config.toml
num_hidden_layers = 14
hidden_size = 128
n_experts = 64
experts_per_token = 4
d_expert = 32
d_shared_expert = 0
hidden_act = "swiglu"
moe_layers = [1, 2, 3, 4, 5, 6, 7, 8, 9, 10, 11, 12, 13]
router_score = "softmax"
normalize_top_k = true
routed_scale = 1.0
balance_loss = 0.000801
balance_bias = true
router_cosine_scale = 10.0
n_groups = 4
groups_per_token = 3
init_std_router = 0.0395
lr_router = 0.000933
vocab_size = 8192
norm = "rmsnorm"
norm_eps = 1e-06
tie_word_embeddings = true
optimizer = "soap_variant"
learning_rate = 0.00782
beta1 = 0.95
beta2 = 0.95
batch_tokens = [16384, 32768]
max_seq_len = 512
train_tokens = 264200000
max_steps = 11345
dataset = "wikipedia_en"
Below are experts of layer 6 (counted from 0) of a mixture-of-experts language model. Rows are named router (the router's row for the expert), gate (a neuron's input weights, with its number), up (a neuron's input weights, with its number), down (a neuron's output weights, with its number) and show model dimensions 0-127. Each number is 128 + 24 x the weight over its row's rms, rounded and kept within 0 to 255. Numbers have three digits each.
After each expert's rows: "comes after" lists some tokens at least twice as common just before its tokens as in all text; "comes before" lists some tokens at least twice as common just after its tokens as in all text. This comes from a sample of Wikipedia text that the model never trained on. Tokens count by the router's weight.

# expert 52
router:084123123157099161105102078140109119150130123101140139174161091087135145083161114095149095105162115138137126109157145096113129104117101160124123154125124150145066134124140109126104188161123137136100116133156107141131160104106100160157116121160152119126081115146134128126120128128130157136123089110125150166144132173115135133167143106100132103162155117157141138140085128157094154147089
gate0:167157129149107120103146181121147139129128103157140140119105129098160149128109156136127153129121123128109112136138151093083089134134112092137140164134145121134097136117079122097099107124149107143140123148080167098091153131109117148150099122128110138111134100124120161127140133141086123172082161151058097108128102137111124115133175118157095193146119100152164145108149113114150106141163
up0:149070121112115143175109132108139159125150080175131109147122119144092112103115080087093139139106124106170122126132135148149160130131097159154133101159111112121159117114154125099129128180126101128147152127102137109186094149124142112131150153120145136154166126168120118113125114114135134144108090147163099118107126133169127145103168117160144087096129115154105128084164158120179134129120
down0:116132134143117166102101113150114125131114098102116110090156142110147097138092080120109171157189099110129145106149127126124155101115136155135167121200106107122159139100142178107167133150111147104172116121118094148175166143086121127108128139102116127161147120117104136128156123148125080090158130115108116132097131093171126136127174134103124118148154087159120120113121110137128143142118
gate1:111155142091144126175128120121113055175136080131141111137129161099136167160174103120110165171181116134114122141124130118169141161140143128112118102127132150142119127107123187136143176168152132117122138106139135131149138106109108119129095153168126121139104126130124097124126164149177149106117144157138160099137118120145116101107152145167090111109148082097120122135146135131095097140101
up1:148134088078152123155147093164140160150153102153114122099117106139081204112147175107162166149122115142140117099116124118160152117136088133153143086129120165174121116150100126116158136144099128161105162109156143136127129137104106128162166132157105155138134148136089128109091101094151147151069136125126134104144170155160111123106120124120114117110121105148104134145141147137148138149117
down1:134122085145120083115139172093124059153165174128161161146114107165128136068160134091126117125137125112147121136131120173153137129132103140138113138107123109147112152117093162185113151118127146121091087139113129126131079131126154126124137164153114134148128081117144101161146117132175134145131112136133086143114128130164172119123107107142117129103168115167111079130130152136144124094140
gate2:173112161138179137136116145134144138128104119146147155146163101145127147131163111158098087119102145145131143130160099142175128163166161144122071113150157114104161095124123116112137160154095147142104135114150114120146140117133142110121117139121122137107116128152168106080083157112131162129146116120125128120096125111151075105112202129115133099141142127094143109163130178111096119078133
up2:102084135064138135152094147131130098109143112112163137149151140118107113120127152128103098125124142096127096131158110133112128150142124117115093088158149112116119130104111116150113164135115161127131117098155161118134150174140100126105137134187120097107146114118154120121074165076099137100170111123111171117176111130112163110133093103078118115166124133087132172125115138121119101085125
down2:113114120096087142102105136115129111168098131124193160081166139142173153097136138111129148109123121135112104147181097131139136173141106100091117130140144122153131150114144108123141107113105160143145116128139093103148121139108132119124089141171148180119096122115153116116154127119144118154107161142141118064127148127197095099117152090114102164139145121154123133149098121118095131168130
comes after: "1", "3", "0", ", ", "4", "6"
comes before: "2", "1", "0", "3", "4", "6"

# expert 38
router:092134091140136133148110103163157115120173139090186119118134167107131152156131139118186098127141143135124126135129080115096122093111126147140100108159134161076121107165099144126129123129170128112124148120098126123108112138137103114117128121152106095128066098101136097129108120115130111117135110087092145125111114137148167105128107105077079106147124160148083124175111114149126164139100
gate0:087114092104141115159154142123141144132141131101133132147129184163112139135102121182121107126118089089185128147111115117127153113110140157150134150119115173120162153150081101140128140127112164117106118092143131152115145169126137148116198113149096153113083134155155137082129110107162108084095159109122122134144116144169109122098114098119155141126124119085170134116122130104132162105137
up0:114120120107144117105092135153140140189144111130156146132109130106134180093149140153154125100130124153073118113164099148156130156139153119145099122149121130140118083151110115166112128126153122165124118136139106130076124108107134120135094098171113113142145099181095113122133098102161124155128174119127125148147082128114114086144147093116131124169136070087106138078109118104130100124102
down0:131137105111131153111158107126149164113147161109175131100142125150113157122156134148135124148075155175102170134134109115139134122078168125121158072084114147125124092122143120130179148104103125130093159127135091109081149089140133093142115150145132138116166130107128123093104123140155143144111142165131102147120139186097138100115112124161151097095142134133131117116190091131149125109129
gate1:103117107123129119128109154112170106111157128150143128140103120107165122115102085110102105092117097104102126177169122116118099131113116127056080107158132143128103147148113145160138134148129109130094135133124155119115101128120110136164120143125096154163124131122116130157101149115122120077172080121106170137105098136098141078146132198135114159164104114109107101168120125138104111111109
up1:129101136123146114177160190151140121144077106110074125103141106123122165107086138135138156124111124150117122163088129137106100156108142117134148094136136051121105141152174159127118142150120134130111120122130140142127126136123121146170107108110135144126163152128118116167068120134123182199121158128113150127131143134146108127160124149138105120104107134093094140133103135163150101098120
down1:137114142103135162138113101095109125110129119157140097107116085153110098109133092127097111137134095081120116120150135127134121140166113117137149139104182124140135076122179135068119117157115108146142151120146122081169127127140136158106129153140179122142166149075114153093153127121088113124067111163145132143143147113119098137107126161160158102110167145100128117103114144129088134114153
gate2:080143124098134091137142112145141174126108122128142101149090122157152160135169115142157099113133116114142130113123119155094111128156139139127136113115116111105156125120123120121120198072181099131108129124145156119145087115138123092096161100165103114080169127137120150145184121123118120123116120122152144108081109127114106125169112112130112133157141124101108085069136165160125133163160
up2:116101141117138127142130168144093133146135106122133090142128126128146105108132083166052147190169161104130152144135129132161143108128113113136158128142134141127061095126105155127132152132136095108118125130108120113129126113146120116119164113121132116152103079156123104141133119145178120106163134104103154139149164157178132156163149133158110094114111101092087140104144102099141076146136
down2:110076105108110175138115186135118096085118082102145165125110119107136108116119094163139130145151140111135093130122142113123107141105170127135110109128094141087090097113127157107121164121144121100122132176090105107117144142115164149121099152125139116125138111099161165146140094099157110095114133133141149101125128114117087107120113142177137107166118144086127123132124095163127092166078
comes after: "0", "1", "2", "3", "4", "6"
comes before: "0", "\n", "\n\n", "5", "3", "6"

# expert 16
router:117203162165146144152116129118159125175102122155132155161153112154164091150114149103145144116150169148149111126133146123108147116102131137115168078124132140128122102127157094148125132091139105148127172090114124165107136130179075116127125115122145106148131116126117115134146128146130091138135126126119111120148075102129164089117115122121119110130102113140085131182167106135170153169099
gate0:139156146124083113158184062152121166111109130155132124109156043113148132128160124103150147115126099124134113125132150130117117104123139119147146167134137164096106145161083100127134155139125130130123138110150164118147103112169112150117117118141132150157122122146146168123122089130132158139141084133104148098127121195132130108104098080098128166096093108104130156126133133112101125138156
up0:105117134112157119160114100119172162093147131124138129119116124091130102116125104169079153106130140109149124146130165118156159132114108111144123115100144183141107088140157119154144126160148146134136184133120103139126151147134143120096121127085157157142141146148143144140145097106151112112116079102145100122103104122126156109100105175178105136076113114082093087117102161083110135141141
down0:130158163160136124086140134131089135147146157143147142131125145088171099187116158147149090157089153109120091158106129176112120151137112153142133131113104129100141112127106148115103095129091082075095127126126167110151111161130130115142119156079109115148133124142145153150100145119132133148176149147087127130134117126131119188099096118128098121103135137096121138093090159109103102114128
gate1:133109145142104097088114092136099122133143143152138071136116107143099110142170140149140102128150109125171079114179122120138099149134141138164139159088148136134145141124124172138079131121103124136103133139155117155128110137166093114110121129162166123131082122158099094134125173160143136132090118131121137127068116089125130111121141129125120111094127145160143171109164107109060140111154
up1:147167135135180131181162135114128128143118122110182111109124145102109124097143118139183105167118122099129139127136133107125157162125129106148121152100109143155138127107136117144133126161151121106101131167163112121071159128154135141082079131117110167102113103118167109162130143101097141097101167114106124131109090121131086117127093069124130145141160145119124150081165162135128118133152
down1:137133122158090117118171151146174140109141084130092139084128107137132168113111123107096138130141129099087111103098110189116098123133113104070131140156125112076135118137174113133121151115126118106148154117105155097133089132112128120156138138060103142106156082132090134157148118120094126095139100132120102131087116150124143142097101139116137139121114157120110117084145156118136122083107
gate2:127087129119115123144150129165113184128130135128115144099143126091116108162129085118122142133112110119126047123085115126136138124131113107132082101149165102145104120098113145120094106142125084149115144142117111148160110112161082120142146157176124131110159119121161119106172138100131157096143072181105119109110113142136123138090142146169140149167132150122120137088090111153128118109150
up2:145151134124105170067105113114082120092113145119142135126102149118123127163127106143136132196113105104126114137135120134130131128142112109120159089144121114152143099100102104095094135156132147130160138135179126142098093070118143098096125114153110155108128164143114105134160099149114149095138117161135152117087141075151134158117170132143071148141091131159107144141118147169128149156128
down2:150148124102142143118133114124138124164157104110147102154146172142158158106129129179119153120128161121140144152115142132119120127119126139143166152158116151124164111161149128125142133143085156133107114148142129110089149137089176119125129122148121162140107161125081128127078138198117141156121140150115149125179170129151130162130138134104151077108151111099123113142140118051072131147147
comes after: ".", " |", "==", "===", " ==", " ="
comes before: "\n\n", " The", "\n", "The", " He", "| "

# expert 8
router:097118168163119163139087139117119125169123118109122177154170096103113126117161104111188138112110149164119100175126164143115141156086146134127111125140113148125123125140130140129140115139102124150155122168092088129124073100141105117171100135136143116114112111104148118123122130115104162139140153173127142155110114138111131106152131096096134090089180121138087084162164113125123134165136
gate0:122089156142172127130096123180128124110129133113161139152120140136135107117132131116069164122129109091147136170168106104130184146128150125148133173130120190127162108121134096124120156162104090123116116151129115126111155130118120155112139105134123170119162107116121094098164104113099133134112115128140150127156133091128122138182135152141143144102113107089113110161109145088078175169151
up0:147134167118156118112154128130179119127098131138152153106138109122136164133163093100125137129167146134139126157150143127141150118104169102076059173159119117153145115108152138137120115116124102118098139147106175133088129111111124148114100118079113128133117127149147142111143080091119131147113123136119123183166112132151140101132123183099098135092154123141130132160079167139130100113170
down0:164106161130088103105097149129103106161077087148132156150163136119115126143167144149136115113118107140101135135123126151112114145142090111085121163106142135133103138100125116115112135154113105161141130128124108155120074150123091169156133167160123165064147128142185128148131134137164150132109165163093092147117110165160118121143159093124117099124131160133096137150120127098154154117106
gate1:100151156149109128059122127158129112144143111125097129142150155095116129119155187111126099126139076092121150120103152154163101132092119106101162083121138127097087168128149103141152127148143080082132126121198087127104114117126105123151133136106133122120103182132137142148131151159064126148109099111111145139136112134156156137135123160117139121129146135104117095106112110153120144131142
up1:131113124158106121110122152127115125144166152137123097133101144113119123120116174136131098116134125142099117128123108096101104126156157099094102136104165133150072079125135113192125128141141148123081162150134100164139126145105143149125088142096145103096103160129142134109163114170133120151141109075109084168154100123129136103160088175148146144148153138160093108111126115110078134115109
down1:108151165116098151105155129099126154166138113199141095121119138127152178165111094149169150110127122081114129153113146105134146147120132117153140126106122153131110143148161136135131121114161103091157117151106134111150146074134080111134132116116118116157117138145124138136145086145063165124121120117145123125171113120087138096079120144146109097129147093093103112112152155178107120131149
gate2:094117117172103123114116103133128116132136143084125148124094166122093171191131103128111168141159121110159122094106119105123114133154142103148130120140062093135130128137109084130120090143160154138120119101132131123160142111103097141148113137172159142123116138112139123094149129138112162140109135114101061118121106141093098136070136137057120124154118123143128132095104164130134157121100
up2:157128166162131087139112157139166130134101131169162111080127106117156113159097093165116149124110161176137134099150149168110129127126072125104120122156128122092127155133161123100071093123148123115155174094110106076114131120148119136153118112122123094094147117144128157158144127154141126148145084167128138126110118145084144114152151160127093144084134122124134139110121134096122097112110
down2:109123085088133103089157093113107117118105159101113144139134136139086138114138120152144118160162125134172127124131109099106093154140143097178152086106099100112158141121096122107130168125131155173117081143092096117097145132106119117155118146170119098144152123150079118107142151108158153172147139080118143120113136133127101161093107159126138118186137164127124148125122110152141145110135
comes after: "\n", " |", ")", " |  |", " |  |  |", "% |"
comes before: "| ", "-", "|", "- ", "2", "1"

# expert 20
router:105156118151153120134150110130173125139114120072087133122132112117118132100126112110110095143126171127146111130145149138140125116151142139156105126150078127058136137154138130154091100137090127151154131127138099133144147127161145169081119092140107129101147122130124112174101112104132109162084120079128140171099097158111135162111129175077110125090114104163108133166145130104119153103144
gate1:141117150126144086095199140152167144146126141162119143115106093126127170124151154144116163102144129115130118120148119100111132159153146118115128153102055149145179171091105149116137117156129140129092141133129141096137164125109175167124108103140133129136170147099090142130115125144130118157111095132119107133168117081121172139123132121113126142133143115133105126057083133119124112157109
up1:154158105083154143136160113089121102143159084121115141077126123153138143101116173153142123134122132122165144117144133148162148165133118130134097142135114159136119136173126112131163119141163122128130129091139111137138109152118137126120151172094128153146068097132134134110118152170114148097152128094122133160148104126184103147171144113168128174121106090099161146154081121163172143130117
down1:173115138103101122102108102128101117105092083087156157157124107173131087151110112113124098068141106121153151179136172150158122127113114150127121130142098117118117188156120132087140118081136117140111106158144120129105095089136093118138180144118156130154144119126147138106110119164145145121112163154161118126127135077131140168122120095148150122116088118133145149134101151108155134129151
gate2:107174093099111135132160100140159151128117121130138153153160138096139133084160094142155104142155131125174130126108115110145126130150128090106113115120105139132107159143108123061091099093103147123127166152097114113103104073119105181128112103132145140157103158130144136110125138141121140113127137051148101146142116147187102137124154125117142123127113109182137128139128147128150145088162
up2:095180123181166118114169099113114106125129081120127164138118121141123091129131141148131172129153130133152141104129079109152131134093103151162178081132101128140063133147136123105153110129127076099157116123124124100175127167146121111160191113105122142152133142103124126137128087142102133107129152131160135111123118153150158126125177120139130114119135142127126131135100149131121173167155
down2:149083127126135142066133160127101127141170189095084132107093089112129118151156153084122118115099169138103111094148131110137133107157112113140123176130126116137122151139168161139108161113125095141117139140108098145094138113131125139111109118118059145111081153132103131108110156135149169110128123138113158119132105132151124145112097136152119137114132115060119158090121121133117103172112
gate3:140124106103123110139122163102123128182148125118116124131150107088100118157152114133158094136140144102153125179097158103147096138138133150143106111123130078107140166167131137074097140124124100137085134149118099139128118129108145120115146122130152154112099169171126123141120156116183149144111165111133127138112133150138089142120122156060081101154121078144119149185124125103136124134167
up3:150083144117164180108159142136166106111071083138170117148096107122144130111131123112102143104165117146141130141150128130130177111141083126140142148138153149125110137149109153104111128106148140111108140092122158144153083121133130150120161114113097151158105116130118156130122143105140114093161127156141114109156075161152167085115124129114170169106157173113175153108128131147164115112120
down3:112149145123119134166119155127090134090105116089137093167122176142133078156139146089128144129141157132084099119161133128105127146123103125126144127124138111100123147127137155168081109141126082109121112110152109099137133106107166100092134151116126113082156155074187179138120171162111133143112110104122119101132133136156108097100116103115136125160118141133129143098141174127081132095124
comes after: " | ", "| ", "–", " ", " (", "2"
comes before: " | ", " |", ".", "–", ")", "; "

# expert 50
router:113204114140187124168140144131129129151113118130098104075140103094146143105130138092193127170128129126111121111160142117122110148133135111129129123111116159072110100098136132162122117130113108130140128108150137116112132188151148118131128134144064095118098101126117116114142107119110082115121095094153162122135128116143133140172132106120153127148101131181147142137157075162142129139134
gate0:125181098119107127125133126133148131136153100137141120120095114100167147102163108112149127138129164118113150174102132088118126130108182123131129167147100102130086169100126182096134131115127120097092136131169123112116149126116147127125144144184113124136087138171138102146149130143121120126098155151116141112174117132122083087116159071118142104133128138093106083138095074118142157114145
up0:149175155137138106162129092132147134129112126172109132146144102099119085148164088163135126124092165092129143186096110148118136112118103106113099123116097133112116139105126131128105108097109125090134110155102117101070107108113107124106141111117152154176117111114117117105100097097118127102137133160111156132108138135157131089118149156152112065084143089095128167101136123097132158119106
down0:124129165125151142151150105114148138110124148159099115142130113116076068146190129112139144157130128117132140119095148135128107151123078115084154117141170135105133097163142127134097117094138083086075142146120125118100120151149118129115154178196143119098138151192127137175130139098143152129128138137157139116156113113124097140132151107176119118091122125121142150129147100135156121122146
gate1:150140139089131113093115142109124097141158100132105155125127113109148107086088134111120136143096130113100146085136148132128137145108191118138136095121138098106130116126134136078144121156125130131072122137148104078126126202183145118133118120119145103136153154122109106102126121137140093098151108138104152135113098124109115153110160121090106147151149186149164133110174149101121097103170
up1:127110140178117185101143103076142076134104151119136118127148104141107098151092135146133122130099124133124131088145105096121129075119113128096130115121122145171067168133111115117109138119119140127110154090115154151166167123124105154126123152164159107092095092128148123124153081139112142144119157128125093104122139166151191142100101129125136113149109112118146146106132085138102158100132
down1:148195123139163135136096185127129107114151148120089100142123126125101125097126105092127106190096116123108136079122116130120122129113098146127135144101090151100104096120129122086136119150117127132156096115145104131099141195139134157102122149126132145144112109144133112142123112131107129105163113139126150112125144108145128159188105123096139134153097192206128145143135108150121128114107
gate2:143100109113117140130161096137057154162132147094104166143069137133144102137128126121088146155135136169142179138131143143125172124147128085104107098109133163123133106108097176099147115097150140131117134120138138061136160131116104136145156102151136155099132098129115163145141112084142101070130116142182119108151140107120115121131136143098121131142126154119100166101142155117115137125120
up2:150115126105093142139128098164112121135081126145091113117125129129122143089129127164148055135120123101156137102162101154064138143074138131098133123153147145153107140159130163132114134118129113089168092156143123097121125100128128134113174094157137158106122098115154139106111105146128161087107121106120126099093143178078157127130115124116136159139155137126123171127133123159108127141080
down2:136111135124138097101133091122125152099141130165117140169112124093116158089148097186141147126152128112119136085168149128113171162115135125095118142160119132132121163139135155130164150108147169153109124123111152095132158137091161123144142086119135184163153137118124116143113099158124171110138132149114131131086155107128104160124130115075142102111143141110157102132171176177103141145100
comes after: "2", "1", "8", "7", "85", "6"
comes before: "–", ".", ")", " | ", " |", ","

# expert 32
router:123121125116153133174115176122122139148096139110153116140130117116120075103120113103126133079109163146145126118137135143115115128114144135162117073131117179131108124072067132124116119150108151157127121101048131154143092132145138103103104112103110120122109116088162127121123123142104128150123070119123129122119108091168166090103175101133106121093136123118100095137152136107087138130140
gate0:128131101158096170146129118130130111130111116135151131125146136140083108122127078161091128138109135114187150069155145103145099122113140118143094104127160141115125170067140103094176112124122134132166117143130150093082177138136156125143168158081131113140145134097101127131119125130084110074126166117153145132106117126115144141156143119107089112138154129155111094107128163114144103142143
up0:176137139127113120102134129142164127162126118152116110081138143146142152156124116116124164126126120159161096164130177148134119073123167127122097123157116099070118126117128102097144153142096122159156116175117130137130140139110134110172118168099158088132152143131137128153133151117100150157129146091130109139170111119166116133115173147128080125113156123141114118122094201097095147107136
down0:116136079177083114123128130090084119147099096127120152105104140080126130149149109140121138137104146126146129131123131135144112103176099090154113145178151147087131130120106120120122163126120123122151120162095157110110164120130154161097128150119172135125113120069128133155135155108140155107093173112127134097096128097113129118087147138132107092090132132142099096092158172124125120172160
gate1:124101132148085089135120180158141182136125118131134139165108054118122136134135109116155130081131113102130108115114128117155093156071129128141147141105117101135113144147097166146108131152084110176151084102097107104147111146114115128165114131126141120133142169082133100143124119160132154157141131128101107145096132118148113121076140151113146119137123107098115147152103116080099140118086
up1:141123125121088098143148171164159147141111132117141125142132070088142144120157121098114140124056099122151129088163122111110129134143140111112153153117132091156076099110112120143124109188121115124081130106073135092151132184125122152149115110125126106123139117141201130145156110154112111144114136163098121144151124146104158125148092102137092121114138125123125088153119117127107133119151
down1:171123161153137100102118102142089098151142107165104185162122138106148102134138141116142121101126135143078126154167108138116093146095123116115120110116084134106142126155124151153142112110102130141137150128096137130149123096141083124188135133103152141128121118130126120172142150158151176138140152166136146174101094144121119084105109130106135085097162096108118102144126076162135121119093
gate2:079072089150143163158144119120124155130141145172156149157130129095173118090123084086161118133141119129099142104120136150148129135103103116096105108129106110128151120112131131113135147118137101140134135138066170142112130122164151128097098145117104073148164127142094136128131139082168162095148139153147131103126118132084115102108166130130162131107124129069118130127129116151154147165152
up2:126103113116134108127104107141125136151116113145169136163157154204149124132075137136094118146150177129128172113102151161122137119155143167155084075120122135127167099150099107095153141119113098143125114125088103113132123120129135156096166145134126097180132121122091143123078138138153110116142092142146137147149160112146104077127166129149174137122149139137154150140135131099117152109126
down2:130116113113117143099095157157086136098132103113127177162154137098090141135142084158151115092083164108148117155109098111131114128131127178150120137154103134128095144119125135164112124169145173119157110115095103113071103123146098188165164132147134178129096081132159132131119108120124120154104151107133127159082102138145133114117108133111120123128126161135102118128143115132136099144085
comes after: "\n", ")", " |", "0", " |  |", "3"
comes before: "\n", "-", "| ", "\n\n", "|", "- "

# expert 22
router:098124154125145103097153076104148077122102134099113098107140098124129165093137139116157110146163110115126128117127123161131134084151095107092097168171126122152096127123090112138108101112098100131126103086186126148124146161167089122117110077154096113110114134102113107134138106130102130168105137126099132085108125147162150175102129133108132116121131099130128120105082103136140166134128
gate0:138142113159138127126124130096130141118101075156128135155159135136140084104124166130119104157172143124102108128131142124127125151091124129097118125078108146151156125143136107165143098109217127100150150119121129139107138134156139085124123178135131161146147130136168111127097109143098124174126105133145118143186160102142134151117124173149126116061135131103113185112128103120141117148145
up0:122160074117131154151169131141134111154121114107128116118151127106124105163118123135178092130110132180095147083146129122120163132140130138149146150127122105120161108145085126132127144118121096108124155086122142132100134156127141148083151126135115188123061092108135128151189128155095153119150123125137140124067155137098089160145118164109100144115151121112119154116140133107131180113152
down0:126128129135148089103125114139130101160116128147089138142138166114140167135136122139134160154097114106131082130165105142130096126148164132140134094098140126114064113163062131117136125130130154091124127138118091136167125139149180141057135146125087153116147134155132139124125113140131164117143091122145132110110135079135112143128111134131101161098112095090100132159148153143111060135095
gate1:118151130105127118080152169134129149135105123150121153107119096111118153142113121118116102124091130169157143139129129112169153125141104130152124150147164123143131100146154128054121101153106108152144144151066131167172154120103142129141122118136081132093127111141136107127175168166122141093128153136116150106183113146120132095132082107111141127131139149086192153120178116117135145123125
up1:149176128104147120140160106125133158149151119124099140125140101090127174138144148130115145129133126072123128135120146164143159091135157200174134121195148106133123103097128156122152146117157138134155093115143170128125113158104103105128113101142097119139088162096093140125086166173121158123148130143087116123150148150095118164124120122117128143111112168122112113099145160109141125098119
down1:135093081139161145187126137148156150124165135110162162137130118127169098132099107139129105114115116109148105105098121119112091114127141143103129134134120131124165128101138096148141146121168143106100105126151121090080161093105163123061131134124132121157119091127160140098150117164173107112106102107174073121126149128128136080115124148148118122143129127126160111135066104126133100119099
gate2:114145112149064143114135117161156160118118095146101164113105106136083183160131131074126100080105089151129126115089118157139122120175161095133130125136105170151151141105111145146142117120136150124134121108125144155119093133079097080079167131150138114147121100167132108159133117122125109133134131089104102133159085121140128136078098114104133122135117109098132153123129125117124133087123
up2:082165152079086107153125126121103105128135128122087166123168098164119134175147127158114157110076135128101136111086126154120145113185112156130154174125111150140146154112114127155112112139119159119105109121125137096126143110112119108132121150160135119130111088145125113122124118116111104167136109146128095068118114127146164173114112123147147144151095093143173167126127175087098118117132
down2:121133119160167108162119150133157138096172169130078102120119131121088140133126138128135088128133161096132118149145172158164111107133143119148074098138150123144126118124136154145095139128127146169110129136139137100124132100145101143162153143122085187119164132151142119174114132075130135111173092101138145160137158151103148172157113157140148135133147096150102136162151134156111167138157
comes after: " | ", " ", ".", "–", "; ", "| "
comes before: " | ", ".", "–", ", ", " |", ","

# expert 26
router:115114137145153142097161132127162116106107147100121100087147094128117139121109157120139163128137133095136122098114157131121161087126126144070090138124099152138114125093125117157130086131083114114109121113150108201147147161152089161095091089139113120114112120153162112125123119107115119174143161114102129105130106132151147194093114155112137099104110099125152147139114082132157139155126
gate0:116089108148189152155122115120136141125109131121090130126165125118147133092105151133187135110112126095149087163112124145104094153124182130128112176119161131147146148143103178087121138096154124100148127133110139116123109103089109130140156146121140129173104121152142141130073106131128121108153155124096148055118135116145122126119116122141158147076116103112160116145136100174158116119132
up0:135148119153125105178121121132141085123096103154167149103157118100116110116116124104117105100129068125179138086109179113108113090072121116157109162116087098161093108155107131137114109134164151154116088117115138085144119107132158088142107096150135113147121117157147150135133130136132124118144123130137165118178080170109125110136121144089136130131165113134137139165141138145110092110136
down0:105078099132109108119122132151158159104149126112131135127097078134117116157117133116125166174160095130135113131136157124165122152116092124169124128139161099120136091121142109171118111115184100138145083108103109127157209119105132102155146110121175144121097145127154122146152089152082110139122179149112125161101095160120156108166119122118143150086118132135139122124144118126123139139144
gate1:133128163124113159179165140106113163134167120069122159159132179111115149141142159120157151126153135131106130091153134148149114110125119128155144102113143088151122101126154080115087122184110130137146149102146082149123146113102137140151155150130128117141167147126123127157119101163135141130106111140114128123134076090122139184091115156122085134181124146127093112138153148147102103152127
up1:071136087108140122100088120096101110164076134141157152141139127140139077115092091131095098076125088135132107119131156168130091115104101106156117101132145120100114124105127137146122145118115108130139151144126112153134148122153088103124137098141126109150089107142157154108144126121130128089135153119211133160111134127126137086164134104157119138103100178098113100148112106131144137146136
down1:138111111069110100131122141136139127148117119144111121122149071157129112123128094159123059081136125136114138139133118111153121120078147136160119140161138078148128118136180139116087146140140149104156116139120148161155154119135109157146129101134145090132129109108143146133120101161135115103109160124157176172141122120108105115134138108095094160151114151102159089156102089067140122139165
gate2:094163121148129106101125133114095118156118095121136102136130147113149138151085165118138107101143092143072116098135124101126103098099141137126134135203162149144150082165124142141140126150119112110163143099125130178143150129129125155114134148118135188114091112124127136103128121143107152141129128142135092095111123140110154129147051161132144124123098140068150102144122118137148071137112
up2:166115138119108152110136109157113164137168151139121156153130133123048151103141128096110149086128143103130089102159085106101131102164144118135117152144110163181119114143081154117162125107168130107085127130145163145111095159104121144124134103120145112145117136149126124150146086130142168138125166116091083153152131147127141118093110152111150162139107134169131120127111133075134140132104
down2:150138101129147159145104129098099174159102141128135154129146106098136158155117089098113116136090114117151111156126142119149114088100109093134152117115125091120128120090144143139123136111142163097123134137143125090074086117126127161065090116126159120094122149162142096124103131161131091112098125112126108113117127163122144086145141106121173125134175175139152139123144087086082148101125
comes after: " | ", ".", " ", "–", "| ", "; "
comes before: " | ", ".", " |", "; ", "–", ", "